Experts of a small language model.
Experts: 32 experts in each of 11 layers, 160 SwiGLU neurons an expert, 2 picks a token, a softmax router.
Below are experts of layer 2 (counted from 0) of a mixture-of-experts language model. Rows are named router (the router's row for the expert), down (a neuron's output weights, with its number) and show model dimensions 0-191. Each number is 50 + 10 x the weight over its row's rms, rounded and kept within 0 to 99.
Before each expert's rows: "comes before" lists some tokens at least twice as common just after its tokens as in all text. This comes from a sample of Wikipedia text that the model never trained on. Tokens count by the router's weight.

# expert 27
comes before: " ", "y", "ed", "al", "er", "ing"
router:41 43 61 45 42 62 64 55 69 52 45 44 52 44 59 41 50 71 44 51 44 38 55 58 61 61 51 59 67 35 60 48 48 42 31 56 59 70 61 58 45 70 59 39 78 53 45 38 35 49 49 60 41 28 63 42 55 70 52 42 40 53 56 42 55 52 43 48 30 63 44 33 48 48 48 49 57 56 59 40 59 47 54 51 50 31 45 60 54 55 56 23 47 50 33 47 61 39 50 39 69 33 60 54 65 40 55 39 56 67 46 40 38 57 55 53 54 42 47 60 46 62 62 44 36 36 45 55 25 55 50 46 47 44 38 36 52 54 34 52 32 61 58 43 42 50 34 43 48 55 42 60 59 52 64 62 58 53 58 51 67 44 62 64 69 51 47 43 39 49 54 43 54 57 49 39 44 32 49 58 46 54 44 44 49 44 55 71 49 54 47 54
down0:52 53 60 63 61 60 47 44 36 61 65 57 55 74 44 43 37 37 42 58 50 54 55 65 53 49 34 46 49 52 62 68 44 69 44 67 45 60 54 42 39 38 32 39 46 45 48 71 49 47 47 39 53 64 40 47 52 48 42 31 50 37 65 54 56 50 45 44 72 45 54 52 47 50 58 40 66 58 37 26 41 63 57 24 42 54 51 55 50 48 43 75 49 53 50 60 54 45 48 53 64 54 43 59 39 45 81 46 43 44 51 43 55 42 43 40 51 47 50 54 50 49 53 65 31 38 54 38 49 47 59 56 27 45 46 45 54 53 53 36 45 51 51 59 48 42 60 36 55 66 31 46 64 50 41 65 31 45 39 60 53 51 49 26 40 59 62 50 55 43 54 55 33 40 58 46 52 35 55 36 43 47 42 51 50 57 58 36 68 45 48 45
down1:36 47 44 62 64 50 40 38 47 41 49 56 73 60 46 47 57 35 47 49 43 49 55 47 40 66 41 40 55 48 47 34 27 57 36 47 38 58 31 37 51 55 55 37 58 61 56 50 36 52 42 70 54 43 52 60 38 45 40 50 34 53 66 30 47 63 64 45 42 48 59 53 38 46 58 70 59 49 53 51 58 49 46 52 49 41 51 76 62 53 37 51 42 61 52 63 60 32 60 56 50 48 35 54 48 55 52 48 53 35 46 72 67 43 49 44 45 56 38 41 52 56 34 29 40 32 30 62 52 54 63 58 72 58 53 65 51 59 48 62 37 47 53 47 55 40 63 56 55 52 18 60 59 55 45 53 52 46 59 56 49 56 59 62 39 51 49 55 40 51 41 54 36 55 48 51 59 62 55 45 53 37 47 58 46 33 59 34 49 30 39 47
down2:56 64 47 54 59 53 37 51 52 52 46 62 58 48 60 45 45 62 58 45 25 72 56 47 38 46 53 67 46 52 47 69 53 31 57 56 51 38 52 41 32 52 44 46 53 67 65 54 49 44 59 56 54 51 48 44 47 62 44 64 62 50 31 62 41 61 47 51 34 53 36 52 75 70 50 44 58 54 41 47 58 57 53 62 65 56 41 50 35 44 56 53 39 51 52 36 48 47 47 75 50 40 51 40 38 39 53 27 58 48 41 47 54 45 49 46 36 55 44 63 52 50 47 60 67 51 43 52 65 40 59 39 45 46 53 59 53 74 32 64 46 63 74 51 44 51 59 40 55 40 39 54 67 41 69 58 57 41 24 63 66 58 61 49 50 47 56 40 42 51 55 46 46 61 44 63 45 45 49 30 49 35 60 44 51 54 47 55 44 34 62 32
down3:48 44 41 72 48 64 49 57 36 59 51 41 53 56 50 50 48 63 48 47 47 53 42 52 28 45 46 35 59 44 34 58 46 58 31 26 42 44 42 47 86 72 68 52 48 60 57 59 37 56 53 47 72 57 57 61 48 64 73 50 55 48 41 47 36 44 62 56 43 31 56 57 42 52 40 66 46 60 46 48 39 60 53 47 54 31 58 45 45 53 56 57 47 51 58 60 61 52 44 30 34 51 45 52 48 37 47 56 56 41 46 34 52 55 57 34 63 47 42 51 19 54 57 58 30 63 56 47 52 53 54 40 49 54 50 42 37 50 37 60 57 55 37 48 39 42 49 60 55 49 40 53 60 59 48 46 44 57 54 47 32 56 52 38 50 59 62 60 43 63 59 44 27 58 56 69 52 57 58 48 42 34 41 57 48 43 45 45 32 47 44 61
down4:41 61 39 40 41 36 40 54 50 48 46 57 64 46 43 51 46 37 51 41 54 60 58 50 50 47 48 58 38 45 48 37 43 46 46 54 50 57 55 52 44 40 29 65 39 60 68 62 44 53 62 63 54 39 45 49 41 52 49 39 46 59 49 55 42 51 58 66 47 66 53 59 44 45 65 38 63 55 65 70 63 37 39 54 40 39 55 43 61 49 50 50 59 48 66 50 53 40 58 44 53 47 34 36 57 49 36 60 38 55 37 50 61 57 58 54 50 38 38 46 37 55 55 56 44 49 49 58 46 27 44 45 54 44 74 59 42 69 27 43 46 52 57 46 45 51 54 66 64 31 52 62 35 60 64 55 40 27 43 33 54 58 65 32 59 42 44 36 64 40 49 37 83 45 54 34 62 48 32 59 63 58 51 41 41 49 39 36 53 48 45 45
down5:56 55 43 45 51 55 41 37 43 47 54 61 42 59 43 27 43 48 56 55 61 63 39 49 60 52 26 40 37 67 65 50 53 49 48 56 34 45 54 51 49 61 58 51 50 39 44 63 46 66 41 52 38 35 48 30 62 45 47 25 53 53 53 46 56 55 38 47 48 63 35 44 58 37 41 53 58 48 63 46 42 43 53 52 43 60 56 42 53 44 51 22 64 71 46 57 35 55 60 39 29 46 67 67 51 49 37 54 46 61 32 59 44 50 40 54 46 49 66 54 47 53 46 59 53 26 47 56 61 59 56 42 50 56 48 59 39 51 38 46 46 51 52 40 62 44 47 57 45 67 45 42 40 70 40 59 72 45 54 42 29 47 58 58 69 64 38 50 55 65 36 51 66 46 46 36 61 64 39 45 38 38 54 57 49 65 38 55 42 38 42 51
down6:52 40 60 21 54 37 60 51 56 41 47 43 47 47 54 48 46 60 49 53 30 38 53 45 65 57 50 51 39 47 49 49 56 53 48 40 68 57 55 33 38 47 37 37 62 55 61 59 55 47 43 46 47 47 65 36 46 57 57 46 43 30 57 45 44 50 66 49 37 50 35 48 53 34 44 50 44 63 48 42 48 52 48 44 57 51 59 43 58 56 64 42 31 55 52 58 51 76 66 33 44 41 54 43 39 47 53 43 51 38 44 49 47 56 52 58 62 52 46 59 38 65 54 36 49 48 40 60 43 47 38 45 41 50 60 58 67 47 17 53 56 54 46 36 39 48 39 53 55 32 29 47 58 62 47 57 46 40 55 54 47 63 52 51 25 50 55 26 52 58 39 72 56 75 63 60 57 35 38 40 59 39 56 37 44 69 64 49 62 37 44 50
down7:60 41 41 44 55 32 42 57 40 56 51 57 44 44 53 44 68 60 48 45 63 47 47 66 47 62 44 45 69 35 28 63 42 34 48 36 55 61 68 74 52 67 53 48 63 42 41 45 40 47 47 54 42 48 58 54 59 67 37 34 42 53 46 73 35 52 64 55 43 47 26 57 56 62 60 49 45 32 48 48 36 42 66 67 49 42 58 38 44 41 60 46 46 47 45 30 44 71 64 42 42 60 47 65 71 29 51 59 50 34 45 39 30 62 45 38 57 39 43 59 61 51 49 41 57 39 44 59 46 54 48 46 58 53 55 45 49 43 52 50 51 34 52 46 45 67 56 53 52 59 47 44 46 63 51 50 50 41 72 54 45 60 52 47 42 48 51 45 49 72 56 45 42 67 55 43 56 44 64 54 35 56 51 68 42 38 63 50 51 62 60 55
down8:45 58 54 44 59 46 56 30 48 63 66 45 72 52 50 50 49 70 61 51 49 45 54 59 37 59 41 65 58 53 59 65 57 45 46 57 45 60 62 57 53 60 48 43 54 32 70 41 43 55 53 44 51 28 37 57 46 34 42 47 41 66 49 57 53 40 51 54 57 27 48 53 50 38 53 63 66 48 33 52 49 47 42 56 55 45 43 37 50 53 42 53 49 59 62 43 64 67 77 46 66 56 62 64 58 38 49 42 51 46 51 58 50 42 34 49 40 44 53 57 45 41 45 71 37 24 50 43 56 47 61 54 45 58 40 50 37 49 42 76 50 44 60 41 53 53 60 47 54 45 41 45 52 43 57 57 62 52 54 43 59 30 37 42 57 52 32 52 21 51 26 51 49 54 43 48 57 59 37 53 37 65 37 51 57 60 33 33 59 47 56 58
down9:60 49 70 54 59 76 63 60 47 63 43 46 67 59 55 23 59 35 56 52 36 49 72 50 48 65 42 49 53 47 40 37 42 56 46 51 42 54 48 59 43 37 50 51 53 47 44 46 40 47 29 59 59 53 42 73 50 52 44 41 43 52 62 43 77 56 50 41 62 52 33 37 50 57 50 38 48 39 30 59 56 53 54 38 42 52 48 52 55 60 44 48 66 58 58 55 68 50 39 48 56 37 42 44 48 40 59 49 43 52 48 60 49 52 55 49 49 65 48 53 54 65 54 45 45 45 26 50 63 64 33 65 35 48 43 55 36 40 59 54 44 47 56 55 47 53 39 51 64 52 42 39 45 55 52 69 56 53 41 60 70 41 38 37 63 31 57 69 50 48 62 29 40 61 41 53 53 41 60 36 45 46 60 53 44 60 28 62 57 44 59 63
down10:44 73 59 54 38 48 53 58 55 63 50 63 52 55 45 56 56 44 53 35 54 43 45 46 61 31 57 69 47 56 61 50 54 55 54 56 57 49 37 65 31 58 61 38 64 49 50 60 65 38 48 53 27 43 40 56 57 48 55 53 55 52 38 55 64 52 48 38 46 54 53 61 46 37 47 26 62 45 60 41 55 52 63 49 46 36 63 56 63 40 46 64 49 37 23 38 48 63 56 48 49 45 52 50 50 47 55 45 51 57 69 61 46 55 53 41 47 39 34 41 75 63 59 63 45 26 53 55 43 46 70 48 50 58 66 38 53 53 37 37 43 51 62 36 56 26 46 64 45 44 28 44 51 73 52 46 58 46 60 60 45 44 59 54 55 47 32 64 60 42 47 58 35 42 53 62 62 49 44 56 51 69 54 52 53 56 45 40 44 71 46 43
down11:60 28 42 49 68 60 59 37 46 45 40 50 57 57 46 55 57 49 54 69 53 57 63 57 41 49 50 30 40 49 59 20 51 44 43 52 55 58 45 54 69 63 61 57 23 57 50 52 58 53 51 41 43 38 60 59 57 38 43 60 51 61 45 38 54 43 67 54 63 66 44 39 39 48 50 61 52 48 46 49 45 57 55 56 44 39 35 58 75 65 56 36 59 55 60 49 63 63 59 19 58 44 28 56 43 50 64 47 45 43 43 32 38 50 40 42 66 39 60 32 48 36 61 34 49 60 49 56 54 57 45 65 45 49 47 60 67 51 42 51 51 51 51 39 48 60 65 51 58 61 50 55 61 51 36 53 71 60 54 46 50 40 50 58 37 53 61 41 49 54 43 46 65 37 54 59 49 44 40 47 44 56 55 60 49 59 19 46 53 57 54 54
down12:51 55 67 55 44 58 52 58 58 21 61 42 53 46 50 45 56 49 44 37 41 38 45 47 63 45 44 48 45 61 51 55 64 61 63 40 66 37 50 42 49 45 28 54 49 46 49 48 36 40 39 33 43 59 42 51 33 54 63 56 35 53 42 56 66 50 39 45 38 54 61 63 38 44 47 45 67 39 58 49 47 35 51 46 39 61 41 33 46 46 47 49 54 48 64 40 59 56 54 74 61 50 49 43 47 56 40 47 42 46 45 49 41 52 46 39 52 72 51 62 52 40 41 65 62 57 67 49 45 38 56 53 38 69 53 55 58 42 48 37 49 57 36 54 49 46 58 73 40 50 66 66 49 53 35 58 37 42 47 62 62 45 60 49 58 59 59 22 27 67 41 27 59 52 47 51 39 47 66 49 56 58 51 51 56 24 54 56 45 69 49 50
down13:62 47 30 59 57 75 33 36 48 65 40 43 51 67 41 55 48 37 51 53 43 72 52 40 51 44 52 48 22 38 34 59 38 43 57 53 53 35 37 38 48 65 45 47 41 56 27 56 45 51 54 49 41 51 38 52 56 40 55 49 57 43 67 45 56 47 47 42 43 54 40 57 43 51 52 44 63 50 64 45 62 42 60 56 52 51 80 53 58 38 51 52 56 38 42 50 53 67 53 51 46 47 64 51 45 40 80 48 45 31 35 43 48 53 43 64 47 50 37 60 46 60 53 48 55 48 74 46 46 49 58 40 52 41 71 51 51 43 51 59 41 60 62 48 44 56 70 52 67 28 43 31 52 42 42 49 55 68 48 41 47 46 60 53 51 59 48 40 51 45 57 70 46 55 59 46 50 55 67 42 33 44 51 66 43 67 61 45 61 50 58 46
down14:50 38 59 39 60 53 42 40 66 53 50 57 59 42 49 59 71 38 45 43 35 37 26 48 51 60 54 43 55 48 40 37 44 53 69 41 36 53 48 51 50 53 43 50 39 55 55 37 47 23 48 58 42 56 48 48 61 74 50 47 60 46 49 30 62 34 58 59 63 47 35 19 44 54 45 57 56 50 47 53 37 63 60 31 41 35 29 36 55 45 41 43 42 41 47 58 46 64 43 50 37 53 58 57 47 48 51 33 56 71 61 63 59 39 57 58 43 70 36 56 73 54 59 41 50 46 40 56 44 46 51 65 56 42 42 39 57 45 48 44 40 46 56 48 54 43 66 33 45 57 56 45 73 63 68 56 49 53 59 53 47 49 56 65 38 56 41 54 44 62 60 43 57 57 55 52 49 58 47 50 51 44 55 63 47 56 64 57 36 47 57 73
down15:45 60 58 56 59 58 49 39 62 42 52 45 39 58 51 31 50 58 50 54 43 53 47 34 54 40 78 43 48 37 64 50 63 27 58 59 58 52 50 46 47 41 37 54 46 66 72 52 66 30 41 66 41 68 36 60 65 49 62 68 57 57 40 56 61 42 61 43 50 53 44 41 48 44 39 59 43 40 56 57 65 49 67 54 52 58 39 60 63 38 31 42 51 40 48 54 61 49 60 39 58 64 40 62 53 39 50 55 50 58 56 58 31 51 61 55 60 43 38 32 61 50 60 48 42 53 43 52 58 50 23 48 42 59 40 66 49 45 43 53 37 54 44 63 61 40 59 55 46 53 50 44 56 40 56 54 73 45 42 52 36 59 47 63 56 25 43 33 47 47 49 65 65 60 42 50 63 56 49 56 40 47 59 68 52 37 56 49 59 45 47 69
down16:59 52 40 38 59 37 65 40 57 63 53 50 28 59 44 43 55 53 43 49 55 46 45 54 41 54 48 37 56 43 65 42 61 36 49 46 44 41 41 44 45 69 44 66 18 46 61 53 57 55 58 55 42 56 51 61 39 48 39 42 52 57 49 51 58 66 65 37 43 65 57 34 48 34 37 31 51 50 58 57 43 35 45 34 57 60 30 45 55 60 50 36 40 47 49 61 51 54 41 70 50 58 64 43 42 51 47 45 34 47 60 47 46 37 54 55 56 49 36 49 55 44 37 39 44 58 38 48 64 66 44 60 73 32 34 48 68 53 56 38 48 50 57 67 61 40 65 42 50 45 49 58 51 43 47 32 52 47 57 49 48 52 40 23 35 64 49 33 64 52 62 50 52 49 45 60 28 49 33 61 59 47 57 61 41 52 46 38 47 56 47 36
down17:43 39 59 52 52 41 51 64 64 30 43 60 69 59 37 41 52 38 45 58 57 51 57 56 66 36 34 36 52 59 34 66 48 70 50 50 52 42 48 46 31 62 36 40 39 47 47 55 52 59 40 50 54 56 51 64 43 38 59 46 62 53 52 58 62 40 51 56 51 56 50 45 61 57 43 22 60 54 55 49 52 32 61 55 63 55 45 49 35 33 55 34 55 54 29 47 65 43 51 54 53 45 42 45 46 77 18 54 43 76 55 58 48 46 54 44 44 69 52 44 61 51 57 54 60 46 49 60 51 56 63 52 38 48 47 37 40 39 38 44 55 46 49 47 52 68 58 62 57 47 36 49 52 55 61 43 52 42 49 45 61 45 46 34 42 40 60 48 52 61 52 55 38 37 40 45 42 59 59 61 40 46 36 22 55 43 39 52 59 45 72 50
down18:61 58 56 43 58 47 54 46 55 42 42 43 57 55 51 73 44 58 71 46 66 57 56 38 50 43 53 21 39 54 46 44 54 44 55 43 50 45 47 46 64 63 48 50 44 57 65 57 52 45 64 48 60 46 50 76 60 52 64 47 46 54 45 54 40 47 58 53 52 55 29 42 26 50 53 52 40 54 58 63 38 70 62 20 63 44 60 43 63 53 69 51 54 56 48 48 41 53 39 44 53 53 30 43 45 65 48 37 50 52 19 46 80 65 44 49 50 36 47 59 45 39 47 54 38 62 47 56 48 48 49 35 38 77 41 51 36 49 36 41 45 57 62 68 44 67 53 44 51 60 39 53 55 62 50 42 47 45 49 49 55 58 51 38 47 51 50 52 68 47 49 54 43 57 62 54 32 48 45 47 50 49 45 40 37 33 45 64 49 37 46 56
down19:52 28 45 59 50 56 48 66 69 50 35 41 64 35 61 40 50 43 45 39 59 69 57 68 60 59 66 64 52 33 79 56 38 54 54 46 45 47 54 35 46 46 46 63 56 53 47 47 62 64 43 70 52 42 47 45 40 67 69 49 57 66 41 41 61 61 44 62 59 49 53 54 37 57 56 39 50 44 68 45 62 46 44 52 33 57 62 44 41 51 51 47 44 48 58 58 62 54 53 39 57 43 48 46 45 39 45 44 59 54 75 46 50 58 50 54 50 68 36 55 48 43 48 56 41 51 50 51 48 52 44 58 38 47 61 61 77 54 43 43 53 45 48 51 66 49 34 61 54 55 43 62 36 78 50 62 53 50 47 60 51 53 55 54 59 25 53 55 72 43 51 32 59 61 51 39 47 53 68 50 62 64 46 52 60 37 43 50 56 49 48 69
down20:46 52 37 51 54 34 54 57 45 55 50 43 54 49 41 40 63 62 55 31 49 46 56 42 44 53 57 51 43 45 44 52 64 69 60 51 71 45 51 54 61 67 49 58 54 54 52 58 53 58 61 72 36 60 36 35 45 54 62 41 41 34 55 49 57 38 62 50 79 44 46 55 53 45 50 47 61 67 56 57 37 68 47 62 48 71 45 51 50 54 57 39 58 71 63 45 66 37 40 59 44 50 43 49 59 41 46 48 54 51 44 30 54 46 73 67 51 57 30 55 50 37 52 36 55 64 40 38 58 62 51 54 52 42 45 61 77 53 30 57 46 32 55 45 41 49 40 51 58 60 45 47 36 37 44 45 47 36 58 47 45 57 43 64 43 70 55 40 56 65 52 57 51 43 61 66 61 54 42 36 62 69 40 43 47 53 58 40 40 55 38 41
down21:44 59 53 53 33 50 63 47 53 52 60 53 54 64 30 73 40 65 39 45 39 44 57 61 50 43 34 40 58 65 55 50 52 48 51 47 44 46 42 43 44 60 49 61 65 69 30 54 67 48 61 59 40 49 53 57 54 46 71 39 39 23 47 45 51 23 47 57 57 43 46 58 48 41 44 39 50 50 28 36 57 68 53 49 63 52 43 69 47 59 62 50 43 38 47 45 55 38 31 60 48 48 53 36 47 56 39 37 47 44 53 57 36 42 36 40 51 44 58 45 37 47 38 34 36 51 56 49 45 55 52 57 41 38 50 45 53 56 49 54 36 48 61 47 58 40 37 62 33 70 42 56 50 46 31 44 59 51 50 60 33 52 42 46 47 39 33 28 45 54 62 54 51 55 60 40 51 33 44 58 54 61 56 45 72 29 61 53 43 37 56 45
down22:40 30 41 46 35 43 42 40 51 40 52 47 48 54 47 33 57 51 47 44 43 42 52 48 53 51 29 48 41 51 67 58 60 47 55 49 65 41 58 59 58 49 53 57 55 34 43 56 49 57 52 51 56 66 52 39 35 42 41 67 45 58 45 51 43 46 51 48 45 41 59 46 49 40 46 48 57 43 52 45 76 49 45 78 44 64 61 32 38 50 46 52 47 47 62 39 49 49 31 48 35 48 39 46 40 74 64 73 29 43 63 56 65 50 41 53 60 54 65 51 46 56 45 47 70 44 53 47 50 58 56 37 46 43 30 52 43 63 41 50 65 34 43 29 43 64 48 62 54 61 58 57 34 53 40 45 62 39 43 58 60 32 65 56 70 40 66 59 45 43 67 49 49 53 68 50 54 33 53 46 45 69 35 47 51 65 56 49 45 59 42 39
down23:45 59 62 55 41 51 29 49 54 31 48 44 47 47 65 46 51 40 36 38 50 38 45 25 50 34 36 62 44 50 62 49 38 38 50 35 72 45 62 43 48 53 56 46 45 48 59 50 32 49 31 36 49 60 39 44 38 48 45 36 50 41 50 42 37 53 55 54 59 77 44 33 54 48 47 62 42 48 29 52 45 47 50 42 46 63 51 46 43 45 40 46 62 60 64 53 40 43 41 47 30 55 56 59 50 33 45 56 53 50 35 38 55 68 65 38 64 54 38 49 45 45 44 44 64 44 52 66 55 52 39 64 46 67 43 46 38 68 39 41 45 70 63 48 49 45 60 52 37 34 45 37 46 48 45 51 65 58 54 45 68 39 65 49 50 53 44 32 36 50 45 33 61 36 29 52 51 67 64 56 50 48 40 56 54 43 60 43 50 48 42 52
down24:34 61 56 52 62 35 42 71 57 54 57 54 45 57 51 30 47 60 38 31 79 52 51 55 59 36 52 59 58 44 69 69 66 38 59 38 43 47 43 54 69 68 56 47 48 46 64 54 52 62 63 52 61 38 38 60 54 37 47 46 63 40 47 35 53 61 46 51 48 40 50 68 38 37 47 42 54 39 38 40 39 37 59 44 35 45 69 48 47 40 46 63 42 36 56 57 42 43 41 52 49 59 44 43 43 53 59 47 31 32 56 45 49 55 35 51 66 45 58 53 55 60 32 53 38 51 62 42 58 50 56 49 41 47 56 40 38 58 61 50 52 49 40 47 67 40 52 41 51 45 56 52 27 42 83 36 53 58 45 57 66 33 32 35 53 53 39 51 56 45 55 44 49 68 55 45 46 57 51 53 57 47 38 58 45 50 48 46 47 43 33 46
down25:40 59 41 42 48 52 52 33 62 41 55 53 58 52 46 43 39 40 67 57 66 34 44 43 35 58 58 48 59 57 40 35 48 48 52 48 30 61 37 63 47 52 46 54 59 51 50 32 53 42 57 56 53 60 45 35 46 56 41 45 60 38 44 54 54 64 37 62 43 42 25 45 59 54 75 34 40 60 54 51 54 61 59 53 30 54 53 50 58 57 67 30 58 42 67 52 53 17 45 64 34 40 55 31 48 61 36 51 64 47 55 48 64 58 29 54 33 50 59 53 47 61 52 49 64 59 56 50 48 49 49 43 48 54 63 30 36 34 60 25 61 52 52 64 52 40 51 53 47 49 59 50 45 46 53 59 49 52 46 51 39 53 41 57 39 38 36 54 54 46 49 56 41 54 25 45 49 50 67 62 53 52 47 62 52 48 53 51 49 63 27 45
down26:52 40 46 75 51 57 28 49 45 52 63 67 45 53 50 35 55 56 65 44 41 51 47 31 41 45 55 46 75 37 38 51 44 51 53 41 46 39 52 57 62 57 65 58 56 45 42 51 62 54 35 41 46 55 65 71 49 53 56 49 37 48 46 49 43 65 55 57 50 42 40 46 46 47 48 43 45 47 48 49 48 41 48 46 39 77 70 32 52 41 44 55 36 28 40 47 40 67 40 56 53 59 46 32 47 68 51 43 39 48 64 43 52 65 45 46 36 38 46 49 65 53 55 59 55 39 51 61 43 53 43 64 33 37 38 49 71 45 44 49 53 48 51 42 40 45 45 39 30 48 55 38 59 69 57 39 41 46 39 62 53 53 52 48 41 54 50 72 63 44 52 35 68 40 42 53 56 64 44 51 27 44 50 48 44 39 51 50 30 30 63 51
down27:49 39 47 46 44 45 60 60 58 29 52 56 39 35 51 50 47 53 55 44 48 40 63 61 43 50 39 40 67 50 47 39 47 53 56 30 59 60 39 62 50 43 62 53 68 41 73 52 33 58 58 52 54 52 57 41 42 30 61 41 61 52 34 36 52 56 42 56 34 43 53 53 57 64 52 53 52 58 41 61 47 59 60 44 53 60 55 36 46 46 66 47 43 56 37 48 52 33 62 64 37 48 50 38 46 52 41 51 45 56 60 40 47 63 51 49 37 40 65 49 62 55 63 53 50 59 49 65 36 32 42 74 47 54 50 49 63 46 60 69 42 58 57 43 42 47 62 45 66 45 49 42 38 30 49 35 61 45 30 41 46 54 70 64 48 54 28 39 39 75 35 50 47 65 72 35 45 42 55 41 43 39 59 50 47 48 44 37 58 55 40 43
down28:63 51 49 52 43 67 44 65 53 60 44 33 50 49 48 72 30 64 55 43 44 31 42 53 46 45 49 60 48 51 57 70 44 38 47 35 49 52 36 49 75 55 62 60 44 61 54 53 56 50 43 37 53 45 64 38 32 50 52 43 50 54 36 66 41 41 40 52 74 46 80 58 41 74 59 40 52 51 48 54 67 49 39 55 58 53 43 49 52 40 52 61 37 46 44 55 58 49 37 41 55 52 47 53 53 59 23 39 58 61 61 45 47 31 43 51 58 36 60 66 59 55 55 58 52 55 50 47 55 51 50 61 42 38 50 62 69 60 40 67 65 45 39 55 53 35 42 60 49 53 47 44 63 65 45 51 60 42 43 58 36 48 52 40 46 49 53 43 57 30 60 33 57 28 58 56 43 42 35 38 54 58 57 47 50 47 62 50 45 51 70 56
down29:39 57 69 32 61 49 49 63 55 25 46 38 58 62 55 44 49 45 49 40 50 48 62 44 46 39 50 52 49 59 41 61 46 43 64 31 37 34 47 36 66 43 41 58 58 49 38 55 54 60 41 43 59 54 63 60 42 36 56 50 41 57 42 48 63 45 57 51 56 65 40 46 62 60 41 43 64 49 51 52 69 60 27 47 52 39 43 56 42 48 50 41 62 46 46 41 60 27 28 51 67 49 63 47 66 63 39 63 47 46 61 59 38 42 44 57 47 41 57 51 50 38 53 63 45 48 53 56 57 44 45 38 58 73 51 58 59 52 45 55 48 49 77 24 50 58 52 34 73 31 41 60 44 38 37 42 42 49 78 62 61 44 42 52 49 47 43 44 59 39 41 53 51 47 50 53 55 49 43 64 56 40 59 53 54 44 64 44 33 42 42 46
down30:57 46 41 32 43 50 69 56 49 53 55 41 32 44 47 41 48 38 51 30 47 60 54 58 51 43 30 41 35 54 45 38 47 52 47 34 60 51 58 57 43 37 13 42 47 59 55 44 50 42 41 57 59 53 64 44 58 56 58 51 52 56 67 50 49 57 56 31 47 63 61 56 33 50 56 63 44 56 62 49 53 71 66 56 74 43 35 53 41 48 48 33 57 43 65 67 43 42 58 54 51 42 59 60 59 45 61 28 60 41 50 64 40 34 43 54 60 38 45 40 42 60 50 67 54 34 46 54 61 54 28 60 64 35 59 55 56 47 55 63 51 39 36 45 59 52 42 53 51 48 48 46 34 53 57 32 56 37 50 30 49 48 45 52 42 45 48 54 64 46 54 67 40 45 29 51 47 55 45 50 51 50 57 62 42 52 53 68 43 33 56 57
down31:50 58 49 56 41 73 57 44 65 58 56 52 49 37 46 47 54 41 55 47 33 52 49 38 49 50 27 41 41 41 53 75 38 78 41 48 45 53 52 55 48 55 52 45 62 50 60 21 41 52 47 38 58 51 60 45 43 45 57 34 52 38 58 45 50 69 66 47 50 40 22 63 35 48 40 70 44 58 53 53 42 52 69 36 46 46 48 50 66 50 54 62 71 35 42 49 55 54 59 49 49 49 41 57 50 43 61 29 40 53 59 64 22 41 53 49 45 49 49 52 42 50 36 52 50 50 63 38 43 64 46 69 51 65 55 31 41 61 58 49 51 52 48 46 50 34 48 54 56 68 48 51 63 60 55 56 49 52 42 43 42 37 47 59 70 59 52 47 40 47 68 53 56 44 67 46 53 40 52 45 59 49 38 64 46 52 42 66 39 57 57 42
down32:37 52 37 53 47 58 39 52 67 55 51 47 49 31 47 61 48 41 45 44 51 58 34 50 38 59 45 42 36 51 59 52 55 48 52 62 36 51 34 41 51 64 46 52 41 49 52 47 41 24 71 57 32 61 55 42 59 46 55 42 56 58 50 44 44 44 53 33 49 51 54 45 57 60 41 62 50 41 38 49 27 46 33 23 49 52 46 51 44 62 32 49 56 53 58 55 61 34 52 35 42 43 57 60 59 46 56 48 63 54 47 39 47 61 47 49 72 52 61 44 61 37 53 62 49 49 40 69 56 72 41 50 57 54 50 67 43 58 43 54 56 47 49 50 41 47 58 65 34 54 67 27 40 64 51 58 71 32 31 55 48 40 38 56 44 35 38 63 51 30 49 51 54 46 34 54 40 56 67 41 42 31 49 42 51 59 42 52 44 28 58 53
down33:44 58 45 46 53 69 35 48 41 33 59 45 41 56 41 42 46 52 42 34 23 54 47 62 56 57 50 58 40 51 59 43 49 40 57 52 72 55 63 54 56 41 55 62 69 57 42 73 59 36 44 33 44 73 47 53 63 44 52 53 63 47 53 35 46 70 48 57 69 50 51 44 60 43 54 51 47 47 43 51 46 69 60 59 54 50 63 48 52 44 55 36 53 52 44 62 41 50 51 53 50 61 62 69 56 50 55 41 52 52 51 58 85 36 56 50 36 41 56 44 28 46 73 45 38 38 35 40 44 73 43 39 47 49 44 54 50 54 64 44 55 39 45 40 60 50 43 42 45 58 41 60 53 31 61 61 47 24 58 39 58 52 55 50 37 59 62 44 54 55 44 44 33 37 51 56 52 46 49 71 38 55 48 43 38 57 42 57 59 57 53 46
down34:49 42 57 49 39 72 53 42 46 52 52 36 43 65 42 42 46 70 49 64 42 51 43 61 58 43 63 35 36 50 33 51 42 65 44 69 45 57 45 39 51 61 64 37 51 43 56 58 56 44 64 65 58 44 35 41 41 43 55 52 47 48 43 54 46 35 48 46 55 48 45 63 53 33 40 47 70 57 56 50 58 39 44 35 39 54 83 42 36 63 47 53 54 47 63 35 66 51 53 42 45 53 47 53 62 40 61 62 47 48 57 68 46 59 40 36 56 64 57 50 42 56 54 68 47 49 44 38 30 62 65 46 39 59 48 42 42 58 52 42 61 55 51 53 57 48 64 52 64 58 50 39 61 36 40 52 32 57 48 68 49 47 38 62 51 54 36 47 30 49 50 44 52 36 58 52 56 50 36 71 39 53 50 51 46 47 67 44 24 68 64 52
down35:49 64 55 42 57 51 59 56 44 50 26 63 48 55 32 46 62 67 54 61 54 54 37 50 51 51 46 56 39 67 72 30 47 47 48 59 52 62 60 54 46 72 53 26 51 40 54 65 42 61 56 58 42 54 49 48 48 41 66 40 48 38 73 38 31 52 49 50 57 51 47 54 35 47 54 53 42 37 55 61 54 53 67 39 41 46 46 57 57 39 32 50 58 44 51 42 42 44 40 58 49 46 55 29 52 64 44 49 35 56 51 59 68 47 58 46 35 47 69 46 72 48 26 45 60 48 42 41 43 58 60 38 61 62 45 50 48 69 38 64 54 35 43 53 46 36 66 46 36 60 40 41 59 59 45 33 53 55 42 71 45 49 50 45 58 52 52 42 49 54 45 51 28 49 48 47 36 54 54 56 40 49 55 53 57 60 67 73 36 46 59 48